Weights of a small mixture-of-experts language model, trained from scratch on English Wikipedia.
Training: a variant of SOAP for the experts, 4542 steps.
Below are experts of layer 10 (counted from 0) of a mixture-of-experts language model. Rows are named router (the router's row for the expert), gate (a neuron's input weights, with its number), up (a neuron's input weights, with its number), down (a neuron's output weights, with its number) and show model dimensions 0-255. Each number is 500 + 25 x the weight over its row's rms, rounded and kept within 0 to 999. Numbers have three digits each.
Before each expert's rows: "raises" lists some tokens whose logits its average output raises strongly, later layers aside. This comes from a sample of Wikipedia text that the model never trained on.

# expert 2
raises: " the", "\n", " a", " The", " A", " In"
router:540499524455496485466482479487489498529494512494518493499456475509469515500484514488490552482542516514482489505503485507490499478502498521458500446522534488524521536502454506477489533498497491490497496488499483530489467477476490488520501540529547520498517520550485478496520461501470504488483480501541482491458515480514520510478452503490479483517489483433531509514448492479527478438505549499491498479528540499480510520531474494442497517522493553493472484499512517530516474475486543532479511494506492506473497511498515489504519492485440494526449500493517556510515532528491509521471508491457523547506429498481514495514539545528528515494507503486538483524543505550514473522503533469520542523468485481469506451491518543522500482485482511464484505541481533541523547503468510
gate3:498485505535512519480521489489488519514488476473470488510463539475554481506524479466486517506507526509511576472475521516532497506532506450470479480490494494574495503497453494539546431498495521500536491510509501497459480506477531491522530461544549570470491449495457471453540533477495489510462510502517524484503508529504525491448515521494513501526508489525490482502445484440465485509518493486481521478474464497540573463508492515495466479484508466484475514494519468481448501480492496501475502484529507477526496517487544490506516523492493494511536458491526476474503491474503540525512532510481502526480506464486499476451510513487482484494505515508500488513516511533472473502492486533500489488441508489506546520537513496515518521493499500511557482525520524491500515503514488
up3:497490519457494483468540491524490480525500526484505515496504481523510504480521489484470517468498513517506556508506518565540512517515528507484501509504462473487433523492498487526550488545487518509549497479502483483503505507502488467507486467527550493455505493510469506513522496493477470492489461481478558466505490480479528492443550529486521485522498475529534514433477497531497479509459492511476517504510485515514528502469484487454533465478545484495484478486485503462513508485544503515490523479509487467525499482494504508466523556545457506509482499471493536460487489490538539529513509503488476510466510534489483467457508477512549509471500485502501462510509473571483493513518530548479493505499504541425529529506541480554501532524497496488508459521520488505491486482519500
down3:488484496570508494483507487518495484520534513499480475488573532519490487495554521503507502514450502501510507487516499501545532475474504495498519524516489542455523488472483468458515483526522485500492512480517492494473523503535461489485484446487474509501494508476478546507502454517474506531479494510548483514508490473481477462482513449494467491527507524511533451498481484466510493510518418513556564508518491499495508495492472522510512500529550502523490470515493516517478524494523490528531526489516516516489484503522496507493434484547501500462505482522515544458470489512480533545522501486497492480504484506491498473521483496529470471462545540518535478499516490469438492514491483480490529514522488476520502503501481492500570516502446463488539502533508446471506501465509528
gate4:468500491481504515506493529507538479475497494531489514502491515512484492511540518466494483482490471489496527485524497512530499465480533479496447488474537501518549478522495514465449482478483512497438509509530492505469477515489459496497526537521505529518498496522551477456528514505506504507470534491511487498479477531521538524437460478541498496530527497510499447503479519470506465500523465514490539487544518466494502508455521487513477425500509488524508520494537496502483509530468523529532502506551511438529484443493474476531557529520485482533470501455516537465520545532509529551472529484514475472516514479495483480522487497540495496491512507490484466501494442518508492511528522524495478492520462462504520499511469500486495467460559501517471507535488509490475490515524493
up4:530523498516475491489489504491503508489539504516536558470455481525482530499513503464504482510497447486504506506454512497463472492534533549521495517453543511536460527481541476523505506534454477508525523487493488480496483534531505496502452494516505498479498517478492528490493549511490515478464450508489453439494510476506530490530535477452480515474516475425496489485480489510528517451482555520470497485530514524512450445523532494510498468480480528489476506516526508513489536480532500487503469508489494536476527524567504515486487509462500494477493537513486501512509500453487479481532481480451476501483496544487438490510469483494511472509508509522495506446492527498535489497489498442500491497545510530487486499536527540515501499512508521482520492510523495484538459501476494
down4:515483494521516527498491501498459507500440482504509480516489486506510436507513484532445482514512482507498501473526444484494501522510428453513497499498514536512519505493527504534498507499490519457498536542518467473522473496488486481501491547520475490536471501516497508503499479445533476536500472494428482513470493501514515512568478514498530517512518470501489499505470511481539510454475459487498464508519501533505463549534528485518508513536475508495500484457495533478483514496484495511473534532498490483505480510490504475513540499508522481483515556469500477506497491462470512523490510509572494457522514446461497493526479510476529501538500494482456475477495528442570481500553462475520466473523473493502464497510541502506496496502492455472500521521484496479490478525493517
gate5:503473508491503534470503518500465472494489507525511501518506532452466457474551528448501513527512443486491518512493494492513518495449502552535507510494530513504446536469517534515475507458511490508482554484467491511508458491508514512504516483558540466525487496494487446490516447519481477523507479530549503496495480485482506515468464524509475469499483551515548478475508512510473524499527500505503484500486510450521503521457523504519501510487586498520447501472495488532525481495514501510503460465482463514487549474519485513493506487468529471483509523529458532488507456491492488502514470511501461501504509473449470462547458532492500496487482459522491474506462504518486517476517493487480520527511440490469496504510489510481536475518525518479477528471474496473474490501533489
up5:535478474506449504515475528461500511496476493518475476504490512478519499499525505516508500470447469521537474521493510502498523531503496486534520480516482495528484522484469521468545546505534544448554444526527493530515495537468460541551486507496498492525541483555504542526501540482499516508503504467503503559517484476493493517529500482511520530514528510462536476521478521514527422506513493473479550530482534472493482503495503495544513510475492475524490476517472499491500492473476509488481472502510502490523501451498467484489494514500508495516537532509503505515530503498531498517464536490498509519504491481482496513499539471512550473506464511468525541480480519479511503568487492471496460484484451467492478544500496525495465470476510491519469505470456510565479481510536538
down5:522481509465521450491532537527519496477501507492523504522461480504502477466532470443546496534474515509516486460522451524482495473504527512490536506486548571505530491486532495493498514494499534499493513465446509503507528528475513487499474536468496505524467485499509458525489483463483518525506478505491512490467474439543461475457468505458463533485504536491499537501484506502509549495473453540510483496494493474502531560531504477486485483496483435496515519515526475492506547516501453516511520531514509509456542537484520493484505521489485492449490478491485471482479536474522538513457480485471487484464480489496483502482458551488481493460508458526470511469500513456502526493500499469511544534529529506500481484495469485486510509538472487529514485474473489500517484509492492
gate6:469523552480513515508451437462503519557500470455520499502463504437499500445521527483495492524468543482493452517491536531501481485508518525461481521460521472556498458485471482504529507488511551526512495496576498471532488498519508524493503488510488505491539527513495500525462497526505506519523470497515503443541513493540511534521495530507473486496511500504527502466466499472513473517509529526500485492463527523477504507491497518463502514544543549486461512527511450477518495484501463464493504457477481487463505491504504501486529465513516499533467514485543502499520521513495531478581526485507479516518490501515485505504499481481466540512487496502489497484475541513474503492489447487519549528457513483482503483496518528481528514470480457506520485488487513468478490489486523
up6:481503488517501496518493447466448497496522458460523504572472506521458472477497514493486504427472481485525511507446504510509489509496525535491524525461529506455526518516448520502502514496479497483514473500474498508508501512456489493488497465518472538495481498494514497503443554509549540446505483485496509513493499442486509525461508484492489465505533477459519474463495540523472471531506517494500508498515507491480468490461452516459467480465502501472518494479534504488505490493545488468517534506495520491483500480486490507530494450488488493544476483574478482501474525501509500484539502495509464524531501536517492475540504480560480523498482498510497499521492456513508538476502498535541507528515487518515498449501515489482467441510545474475498503543469510506485492535481503
down6:498485526486499555441513482495472537506499450481510496505463453473508521461481494488545530483544498492508482479468495523491560531490480510492494435453451541544515490519472494486509529484513510511494514505482507503538549486453486486515501529476480524491507482500497502530524526474474488496504500517514525530516488506525521497548453508461531517501517533496507473510530489519501457434476552473482511546533479514527510527500502480518501494501517487499488453526479487469543482518518517493533480470501497506480516489498476488513492500515483487510497509535538504490515528447486526483484480479422487543487507440550493468500488530492499489512513514492481510531557499544444511503494469523500451538495487555471478487507496520483539476484494527520508494498481501481479495474504481

# expert 3
raises: "ab", "ul", "ub", "as", "og", "iz"
router:500475489594502482514524456509530519474519475520550510505544468496464486489465495534500477536496535451492457478469514479490435465491519488527509513477493513496509477531552546519530479481518490448507485534484466503490525501509519521497473480456517512513499493489531471492511467477543500503523465492463483529483481494484501483523496484548480508489491508502504510522564510515436496476503520492501470514461485505490505482501540471506471493529502486516495496502529497506499508517485472493499528489508490505505462478467469478519510488496511472461527483493487501447509425493484487481535505478521480488544498500466503502480506505501475448484500544537490475472501479486479524508470464507457501482513469506491452496463500478491543471517477484525473526473500521448470511571508525
gate0:475487488532528472487513476519465502475507542539521514507463483489480515501496463483504495465488504501538506493525507501535474521524549474521521509561528514478502557519520502500530519484508481532504516474493474488519530514468529527528503465474532535482483532549512509554501524507503488531475518494478537506547459512540536452500547507514468425534514486473510506485510514490493500483520500459499521468528500465502516486475498493505475512544506543488475495495524476488535525495501536503519505482511499493494499525510495521459452501476476561497527483471458497464503515495543517507571531526542491507494496477505531509479508478494457514484475520522490517529494502487509485486530505510472521465497487513451445491493460493489519498468462481485523499457505570506550475476472499
up0:447491500525495587496505457525469480501467489521515526499490474488488528482473483500532495499488525465501479470528496508522538512496486488498533489486476472487519511508501493528531521506481480483527476495516515516512525481483516536524494481526530487498544553533492525578542506501493504472455483489525523525518505509489472485487490491510466483526500472529514517474459490512462490507496510531513414501519483486491509485503519527495507489548452513504450485516446519513508525489504506553510471478528497499474454495540508464508521510475472555477479509478494493501501495507501459504468523496514539515530537513526517520514478524496473470519521462533505486523483504420481521515484536530490486470501494549541488499489455532492496529473474469524502490496451557517508518480472492
down0:494517523478500479498514474512501483476506476509491494552497476495441527469459550488472474467529532477490469522503454458514529487459467464449507506497527505521468503466492475513511478516492504478526471467513506489499496466489548513544512523511510496500526497511437475552550515449509485470484462504502486508508469470449501485467494461523491489492497520520523490470476543496463515516462535520456494505490512456497498473495458518520518534508453521475471506504512533522502484498513562516503496538541469531456490521475506538487504522506434508485497490485467505529527482507526492504499518522494485491502495467468496500519539476541543486487485482526490519509518500448523490517480525471468488500471535533500491501498554499501470521496489459519484521464454510482459533481493513
gate1:545503483535522528526494543509463524455480515510518518532474492466495541515518511462504506507469502493528509482534495472487469536514487511484512483513487491536474470507567509454470496500493548481559499441437463501508503524519488545544479510497459518467497484542536499498471524497495500463513478468535491492467562543500506506514488490487511494473493527505504467502488506505432504483475500523519503486491488480481501553480491481468485511560470519514509492534507501500518501495514477525489494466500491510515521535470517496495508519493509459500486446518484485462511517494493511463535475485476511502497492521474516523448541504477511535534485524487528505518483476505461508445536529503548483504524502479483492530520533517492483465499553559460485537489497516484469482541516513
up1:506527555521529525522495484510471490527499476481505497494452484470465472478520519515511475491500498489530548453478459444499524448528472516483506491498468515471499533522485520492567522525485499523487466555510497563469475480529476485526530512511492499511486513483517514516493469502520507504499520494478470546478445519494536489510479531538514546485507494504517497489491538537512462522510504525508487493509472533496474509492469549510535525480494494504529482499520506505504479501492523523524503504517472482496491457493530504495492479516506472531487546495491471507453500486472554449504496489481483468500556509510501547500479475481512454536520516444494495495573503462518487524494472499467496520498504502530531463510454497530535544477482442482525499482516462548522508483491507
down1:528504520556483464469490458514500504489501491485470473511487486517472534464448491448479491468484488472503500500509522523500537526487548539550474504512513504506486512506525555476518495533456470523499498515485494520496496514544469411502510523473545518506543502467486482520467469479490525513486477460531549537468500484541484521505493537495479476476457495513518537481489527494487494508497482481489473491525468447464471509490478503501507513513500512504493492547477509529471479438496480516507527496522469511495493439509534551500499501475500498496466507562495478498542464491482479534486485488507464482494522483491478522515492512474518463483461519505482467490488476496477510531529492503503484561491463493550473494519512500547519459500524486471487531500451489490494531526501499
gate2:491505514462524539516527471512507462499502526489493527469508493498502459459478522456524512504506519499469512511450483512510525514512526471521509441502494515546541532518480490513552491432520496512531521464538479518487509508469510515512549497526501538478471551487514493465454465484486463545487525494480471462481474494467518518490480484495468495484552490486535426495495547495473528513455558477484487522484519516469493505498517446488470487540543522518492449479514483489504563497514554493537516497479528506465486514513504497526493515528478512539487537483496500467452505501515503461477519519531521524528463494508526488490527521481507495495543513461518510503488508444484504493519519507507491517482502510490466483523480485482492504477486533501528469483499515480504539492493533
up2:484478499512485480491484476511557471573510493518503473459532494490494468481487522450484495563492491522492529494514485499492504539531545507486508532532525485526496517507482501497510481491523482483548492458528521500505493505483452502513504511557519526474528562478501491522489496495482505532510513498506520466478487515443498465489454481518540504473501534499518463475527469482490518459509497518441499541513548459494542527506511451521511516504523496515513500452522509514536521528475489524552523474508522498452528507502535525515489530508506502486459494495526501502493509493537491479482551515523503517471487477505550506482480530501499517507501508494501510466524523491499500511495538543509464498463481526496487494488471487493495499480447471516496552536466526536487513579557505
down2:516511499500464506506457494537516509476517514524458523503466497479504503487470561468501533512482528457531463524509490534527506487473474486518480470509461498503481460457507538450500461532470490480502523526510514515494567440514499539478506458499514486544483544486477507466523514503491515506480529535526556513432499496471490509539513530523538507505471533500554508501524452485541519510476484504468485517512505530472482477509492493512486472495443462507500532509476511464506506498492489537487452509457511482478470512496446540526526500474472455491526508517517509499475512485492476533494506503475468502513510513508473453490530508531507495556522549491488469524517506472480481508503490499496478486483557512501454482494520494487528492489485513462504512514479501516518483549501542
gate3:489521484547503521530524478494557475470466476482459468484485472479496515489498502512517488529479502450432507468465509496453535535500518514473477505535512518524508477503517497519521482468533524468497484472479534520452489512493480474540524517492474494495491487505515492451536503474506496494449510514507500491512472486504471520476523508513506435464489507499525463532490529520518481526480492544479470531522498482537542507528519454488472498447517505511527504479501559528496526500514523473488523514512500509458515507449524488490549494502470533474487510508521505513509549513518482524506450504469464518515500491509453493502460495534531491481506519522485490525518540538488482493516528539463486487548489513542508466534466502492446540513469491454459498483510516504493544465506503
up3:459502488547496493486486541479513470501486523526498478514526487485441548476492504467556488482506494518500511511526514524457473439501491515498453509520475491480505496468526470485494531482511514473480549550504507486483484502480462502474516493482490540495498476544515530484565489451493471492502520516496510485518500511486488507481463536504485486495482540465514493503499510470488475497466484520493468472522547508491499504440520478505468488510494452485514490532506499498550480508459480512496503486483503521553538502512537498501533475440493489459438484498491452526543480488506482508527518534485437511530499471483509499499534523532505508481511525445492463494441507520509482521511534494505512483439515471521502494519502503471491456523456494523508538520518538508512509502545533
down3:478507522489494470489487541524496536498506477484483519475549487459478470481475484503443495500519467462497530491493470490519476488470537473489507521535475507495500514497481440515491526537525545470524559532488522464493479490490459483480506517507529534458466531531514469474549489481488485492497469503487516520461541462512520509512499495488484483503567519502473488449473487468542491514500528515536473486514459503484508485528492502543508470479536509508511492545516463544507468497503501502512480532538513471483490497493512516500482535479529471486506511488511442492506470534505505426533538458529495527523487512535446492536502493512537513428489520468523508540508511539489516497486519491518483477472492504490512499514508516530472487502528473491481533549526548504516495511505490

# expert 0
raises: "\n", ".", " |", " L", " T", " the"
router:467492497494487502506509570501522505487503532494504496481491525475548526514576475484481512482490476507496509500518501528505545536489480487522501535470489502479480483487490468494484534501497518568512513495530522463516489526537476507475527475502466480485483508525465545541471530489514476497512548499522540474531502505521491511506530516480508477471516532548479492475507499468527518555499487489482495510481474469535502504502501519514532482485525459483486539536463488497490501506518475468511468534486510506504531508549479505515457521529513516483532515508515460517498498503531499471505504485508487469463551468523457516484453491486518524512480441487491539545460494462487503506523517512504453505499530548513544527558474486520486544503532502493558507483509460529526511438501472
gate3:467511536538486545509505443520504512481477518513483501520479490443487496516518512481498491504532494495502493522548513493504493502496523528519455531489518504494465507514521521499491477517439551536515454515564481483522524455492477536483536469514470506464490494509489476499466541539505499522513488471464549494516500478482499495497495496465507503481541521514461534463499462521490501504516514483470518536500507530517526494525569546463526474483491481533452520534501500493511504502515472525518497532525498545513487530554537554475509510494435538467520476468539509485521491484564526475512488512476524521469521480468504533530513546461511489527481504524543531501500501481481530514501502510530520504490547509540504531503516495500501455491491532487507505533503500489511467518491494
up3:507472490536484488550514501495469506535482503506511491546478506515514506481525521530478499511456488507509511468528515523502505508513473479505509520491470488453507491516498535513521496508484483516504496543452531497476528466503428514500490504523491513508519514454483448473534487503525494471464501492513520501474546525514483491474493531484510486522484519504440461522520467490489486474544528481512500501521512518520475522490492462519503470466460465514490535525500478547489502484520511473486510510487555540559486497517501468495520534539539516501477503483477467505501494534523533502525489507496520480512545493509516516545511452498524496521519501493468499560458491501533462457512554528488462521521482479474491460538493500475467502504526442517527570469453529494477497475492439
down3:545524487488482503490491523500528474485497496496497535496446448554526514506501511496454489519480519504487496484493531505490488496488497535495490461480443484527570543509531529502500467507466525518485470518505553487482487474493495495447518490517533491509501527491489532481495485488501486504534468473484527524504522525498496530537466493493512485478466514527432505515558528424513503511476481545459503503545532526434466518520484535519482492515457480515499479542515454527500496453486519504460461514491480552539522498526512501491467457467481488486480484497471537500506500504492516479533524472466517473497506509476495511530505486504544533505512482531521486513518467474481462474562530497496489454502517516458510498508521508498550516471505499499492517484493497519509470515487491
gate4:462511525508475513465487522508516514505472496520509475504471476511510503490564500498503532483470497507540492486467482509515496489538462488479456530533499510488469525519503522447513555520489475505528527487533514517498504493524477499466512523473518482499514546483509536514480502477494481435479506477521481538551487539485509475439509506505470478523573515477458514553488504508503476497531444502551531529467491510530513507503537504503497517494525517486519538491506514501520554473468506534522477538470489491537520495515543500459503490469526483485443480494496504477569493487501495515531501457505526534542499485489516507508470481502526502516461488472532563536513518479528513469515508497492508496539490491514536467494485498495517500498472511541509459520515457500513509528549466
up4:481525467494523518495441499537493492498480538445513553533489510436470463509534488468465467527481496508475536509481485483489519501519515483496477549480525513519502474490519556509518555514526498496537484491507499509499515486498466487522459471491494467489502482467471542516462475492524547487496519534510507450531471497516453481546534470508515533474483474548499511518470534478509514465513523517506512537493491475492470495540535481507505499506530489507503483497478484474448494494442515535556450480520520459491517478523492522499496450491514536492513506507511552499526495515497464541528458521467495461507511518495532504523493501490476467450473517479502480482461492508478468500503526447545483502494522500494496539501509495452495488505506500499528509506508504482519458504515455
down4:518517491502512537525516529516504497493489497472524497493513527534500496517514474511463504519511477455515482523514482467488498503506554523510512537435500448503501521476495544489461512463521479510518475515515524493487477518507481518493552529469506475530506552535512471513493566499507489534474532507478516505497504509520502476542524489472476476535492499471528465523511537513539489484514502541466495509498514492510464515527504499492484547475511481453506451524517479460529512559443489483502471495521513522422486493488485495514525475481479491502530473480496479499538515485512498489519519546491504440492434510489521520480477451513486505470523500457549506510552454497526523494542507502488489503501501468468468475506499537543528478457531509482522520467501529505477464472498500
gate5:487491476498525501527531506514564480527490504500516520494516521500488482454557458527490499497508556473523473483493477486488481491520503479490504499537500541497529524452479485529480489518493520531523519454496520517512445498508485511511491458521473511539485484484515495491509530498529530524514516529499495517492474440529502483425449558479506491465505514519481530486486468481500464503548455484498501475482478508507466485500519518497540516505540492500509518486523503509541485494483492530485498517474506468480513463471476436506535465544517496515502482490522512463513465496462455499516527535546527461457503510514500499486489517462495479485542462484505504471486537473478500488517566486493538501495498497489506569519469508490531517504510500457536555489525540499476490482523499
up5:492504513501476506467474523490526522514488511491510491487475501541498472525514496524514492477469511503505476501546466551507513445526501475497503431499492449468494502490476519479480496504484518531485528524494502505539514475496472496505534511486444482507487504537484482517550550490502516509507470507475479526524471490503494487506489491491501488471541519480473465495520519509517494441511502480554492449442469510512482483481553485511495521467520497514511502464445491501471510489484522515500494491439517521520509444477478542497500440488522458470485513445479483500482467539505478514502462451462560511479495537523514537474482488487517533472506493498521506426497470530525507471509472487510508479508454543518466508478489497470496476508515488518500536554498503495512474535505454
down5:505471486506532480467523537492471508482488515494495506495490495493482487526547528502539498511494467506509541515521479523485454521485528527534444514483519538468562489493513478535513525492518523470508466500517456523506497506551474506478545496504518508485543527524527519502553475478513482500512470476441515506523474526484446504539452520492501492499494480496511569508502515506518471452528449506495537477536478460491494519516511494485467501514491493473444512487509503529476495510499522499530511499483509437525474515519525553495503492471535518528542513517510486455520505515481477493449473488502494476510509457514537517519491525489524514484503503472482528528510509467520518512524475468522460514549488487531459470474528481518533503450504538502524482485527517466522536456522515
gate6:506501546508472482509491522532540498491516490520522478565508480509492491498531479479511457520541492480481513496516493507494522515489489468501479451492492473516509520545496536537498474500468421468532489510514534531468518499485479450472485471504462482515482513564527531511479511491501538493502498475488488506529514556480477523487520480493475519453511519483520500517512520552474496470454517529504522491495538451490502514491540454467502535513530517542507490509458516516519512469468505453489459458504477471498494489531541488507528499521526515488501521496536450499514520523497503432508550498491512506500531534511522513484483524501501532501503536506466491484487542480481518507555561502491518513511479485501577502522497485496484492476483474492484510531506529528470510499501551
up6:560428516510553479501531508515476467482512509473509509473508492529461456509538478460518495442532536491513467512482479491508527475504469517478492528485489474533512511508469468502480504532512478498484503524450488571504516456505477467548532495514454482503531511537510512477493481525498483520524526509500493466495566510472519498514481446513496517471487515485555499525492516510476513562455491460519491481496516475479505480500537542521500492530518502490506538505509525448521493512523535538505526510487521530491569491486502502502518513560493484492493507510520513513457492470496494476521474470493447501516493458498512486499504435508503511484464481523497475501485524509521485520546498468488506524503520481487520518481494496491470443533521505537514531505536501498526523482509499
down6:455485487481463434472491518492509491474523506521543513494535497466488502497471483547549460499506517485505486484525482462491475496451479499495465519457482515521466482508497509508484523490460477511514485488497516526461542485434488498513506553433473499494459523491487470483504522541494531537498531488509497500528480521498519460482490492521564475499475501475526460471487511511469514481496514498515503508515509505501524531534457474498488510502506541473489494489470509508452513502529511553509487507490487524489529472484534466482528490506493491541471509483514433500475458523477479547493477510503456499517505533530496515506410484488461498554510488488485512487495479531519489503502543493538507518520500420511493497471492476545498512518489494452510472490498496517527487490506516

# expert 1
raises: " in", " and", ",", " (", " on", " with"
router:495545492509528523503502508499449484498484474496443480517515531518494464490469502488550442501482488542513562501489499472517503521523505510500487503545499493498513502469515470502493447517501482500493483476497532514491520487477512460501508516537462502496496489425522488460508554539479517524474476489463491505505505511480484513495514490479525536515499469524511499508480510572496490510485457508538530498538496541480465493484486496538506507469484500499553455455498497489468519485504520514506504489488498477517501493473545525458513502480541524519493508517495495539498542459488517535506463556531518484504523545525530467516525473509459506533511532499486477451513527516516504463508493511516533480531516434549496523466528517473474497487467506516470457530508512459478452530512496
gate3:541457439511518500505491523542503505485515501555510517501432526445506506484525503466535532537530493509539512459519518508503523490504518469437475486500509491499514480501495510523467553538510493517521490526507452447507466505537504527518514500520517520500525503468495503543477529487508488470530488488492455511474516495514524485465481489495520511532530506519490509482519491506522508487500533537502509508504488433526484540505494514490511509460520511497486478467494526521507530496528492554537455527509513517493530507471475462483530494453447519498498524501505521526524505521477490502490516466534485489509541536514520509475490494484521512459533471538461479487511504524482463525519511488503466509496512487484506533539467549520569467511511455494500533547517504513530439507515525
up3:486498526530475560492512511491492524476467513511530497495501506495529498562495478513474503555517466532514494492455494480533547538496446472532534537484521556511537495514487523494499514531486500533500501482537511507503499476489486480505491526449532538454510496495531503527529506499504499497521502446505515472554508481469511475518505491515468495453531487472533504514537528485507494497516481472507513496514457505526482529484478477523473479505437507473510536464510504465497511464501508494483497505518468480487496461460535512459529532460530466473502522506482496480486484497477529466504500529483487499493456502515504494482472539511460495529502537508543513499515491510498545548525510511452578510446528493531512524477529518512495547486494482491528515458499492509485527544502457
down3:463484485535484498497504528497521533483520501458481465483507557502492471555525496497477523516502457485501537512534519501479484461540488507506476479485490518512499464480520463504544536459520475489486535574482473478485507510527510529502466510487436516492499508521472489448466493465455514482489457509469487464504480495496513517556510495491532497466496518491474493500530526494564514523496515498527518518513481491525481527483537532472494530536497481537487517499484492512498487495493468463499508488495493494496542492495497513518489486461497505491499508505523485499511468448445515550475572450509497490451483517493515477507461499531546499546509476485479505508484514480490520530515510556504528495478506525500548501489510500533429558504509499486503501463506501541498486528536481
gate4:515505462500457502500554498479513451525476481504484538481461509451503471468508419450521496532524515465524476520489492467471515496511517475479488494523499498505503490500453471441507531523495542501524466497489517509527489548529516489485542472522488481490513493522552505503509536503502512491488483481513503548553530548492514474505524506532529486500492524531518473537486524480493466483531472452470487489517521450509504486555507549486489507490524482522519492489454475481508479488528529500505495464553490510486535490499483527486477492498508551487526496508478528501534519464530503535535495535507479506537449528485520481528507504465449531462489557528511518499508499515545502487540546499471538525492472518512499472524492495457493516528525497518491484492476509514491503484505493
up4:529515450520442453492459501467504501445462505496498478508481508493458542478511498537509465479486489503463535468490479527545476493465533468514475490529515514489513488501518507491487485461515524501517511509534520511521495517563507518503522523504497490466484484470494516476446480493506537501491514536492480507510480573515516508522500537495517525496463533503540483480532533485512521515469504522502520482509483441512507531531514506462502502501511485480503517416511476534494492505506487557493462486486537546533515500499533522473508533473519527475483530526553495513506554517486492495517512517520480462472549532498549500511485462491522503467461487486476455515492441498501477499518517517521522491497515526504483477524494516473516490538490546482494511499519542501489500465503548
down4:525516524496502456505486505514518487472501449489520524506518498487504450457478526513508485528508483512505486499503484505460511463506472523476499473475552470503448503525505497518560499509477451505509476496509501478496509500515497527520496485461472520524501482445504522496477496520507511493483510538509513430523491518480521531523524527477511487491528487548570492493464495513511516464535495513528501503501523514497532436552521525518473494514493503512541518497487507490527437496504527478447536470497490478497474486528520521467454492490498538478490520532502494473483517513517514491481487517519515532522493523441539487479500484487515528448441497521476542498452539506553519486492545475503493486499475460489545510470499521483496496482534473489455532439476508465505481479514469
gate5:489518489480484552501543508510496477469515482506436485510486495526497460509519557486507471515516497505504515535531444498473507507517478490530488508477486551540504486531506532464513493549504468514492488479519490473500511494449518524542494463495496537488480518490505511498466475509472531535470533482456512513521499520523521493496483497450532496485498535483546511533541479484439515492485455478480516540543533461529498506447497534483504461535527543532505502462492546540501478467497515485486515500517491462479503480512501478496533521535519485505517518491526534504485541482492488515488503494485480531471496512528553507498540502481493559499508492516458441523527504535534524515510509507516511486528475519521530528500508489511516529449539533498523486477484463541469518463522495
up5:513476491485507490495514502530517538485496460523502485488516488487499516504533462466521534507507503477505539542500525424524486470444521505452543511488501510500495490473505501516516487487512519518496485514487486487512479471512533472504510519527448466564510539508494522493492548469477492496496503527534481507499536510508494495463462521485507508496508479492472532544509490503486453478513535474413500544498507490484472487459504501525518505508454498502527498497498497466522462510504468521492423511481491474518526495486510470500521545502490531473535521549549493492473499516493483487490535447513488508493512485428504511520455491468501473538535576553495520531505486508503474495508526462485506523548500521487514497479515531490504506531512513489508495546476492517515484479469452
down5:497488513533490547495489504497545449529527466511492473481492541504502508528489512513474520515504491481490513521502559503506496498473525516499462501510504486500478477485474475512471483467527479573504460483516541502502487523468508502503513508466484492484463492497502505490491499514512498486478509479517507508539493514540536487539473514474468505543462506501526488490469463468467520462506487516488489471477453565475484522481504476456567504506464465502498491475494539515463485535498492487500509533494505501513511460530491500505485489516488503488505486497526477448443494496498490489527510527510508487475526449517528488502453499429504499514506503533491502601496508512531504485523550508504506462465506535474494524461532488464498565572537497466493499489484491472513504479468497
gate6:517523498455503482488442463532482471534535472498527534510481517475505495496524520511497468540526504575505547515500497495461498495527471483524513508517476480527488524503494508481486497520503509478493542491484490461507540500498460525518507472537474497487457470491474510480470539472469508460497505490521524471495476483452521445505483524519519490499498523502507462463522468552488500501483529445483570496501483442518516507487499507490500490494507489538495461492566519508518481455516476521501473516519486538513485455479514523529527468492513504491505501494519505491512538528525466514488520505430492515524474524496529518473488492474527508510486514468468486475496568521534449550510520494499476488519475510558529526499496493487508503529505530522492483454536483520510544483514504
up6:485479516480505519488486507461480476484487524515478512468538492483517478454494510497491455481519490467486507474509484490500505539531484426457455505490531510512528476542494490534527493517491489479499484525514503530513469523486508512512456550535465485521549492457527518526514464493528524487556524491496506507525510506521479535477507530529504473502527533491479527512441515463520518487462503484513505501455443474524528540497491480476480506506514504485478519501500495443504478495473512513522505504499453461477505490521515465509460543481492526542536498510574479506503444512460469490490528507483486514480479461517481538540522501474500537511483508499469528422486530482524457472528487514502465475469516500498496516471471481490483463509461481496491520457491488508520488470499490
down6:488491555509491511513512516494520483459465477471495485488485485491500487503497477520455488471494504543499445541505528500509523492529479531516495517524484538487463491513538537499479511519507507504466559547513460443554482521477526456440526491504472512533493489528465538531515484495510515488537558522560520474485528491473481465503517492535541491489489512499525513529535487541517531505507493488503512473506486467562504539473515518499522514510510507493484494500524501491500502541529476523515504490510508481532502492475506523522508499510505467522475500487532473568494550517491524473514481485511533505488542496512496534490521510481485541510526535449483504512456505491470498555497465542450485535506533488508510519499504509463560523496478505496477495461489475544480465536516510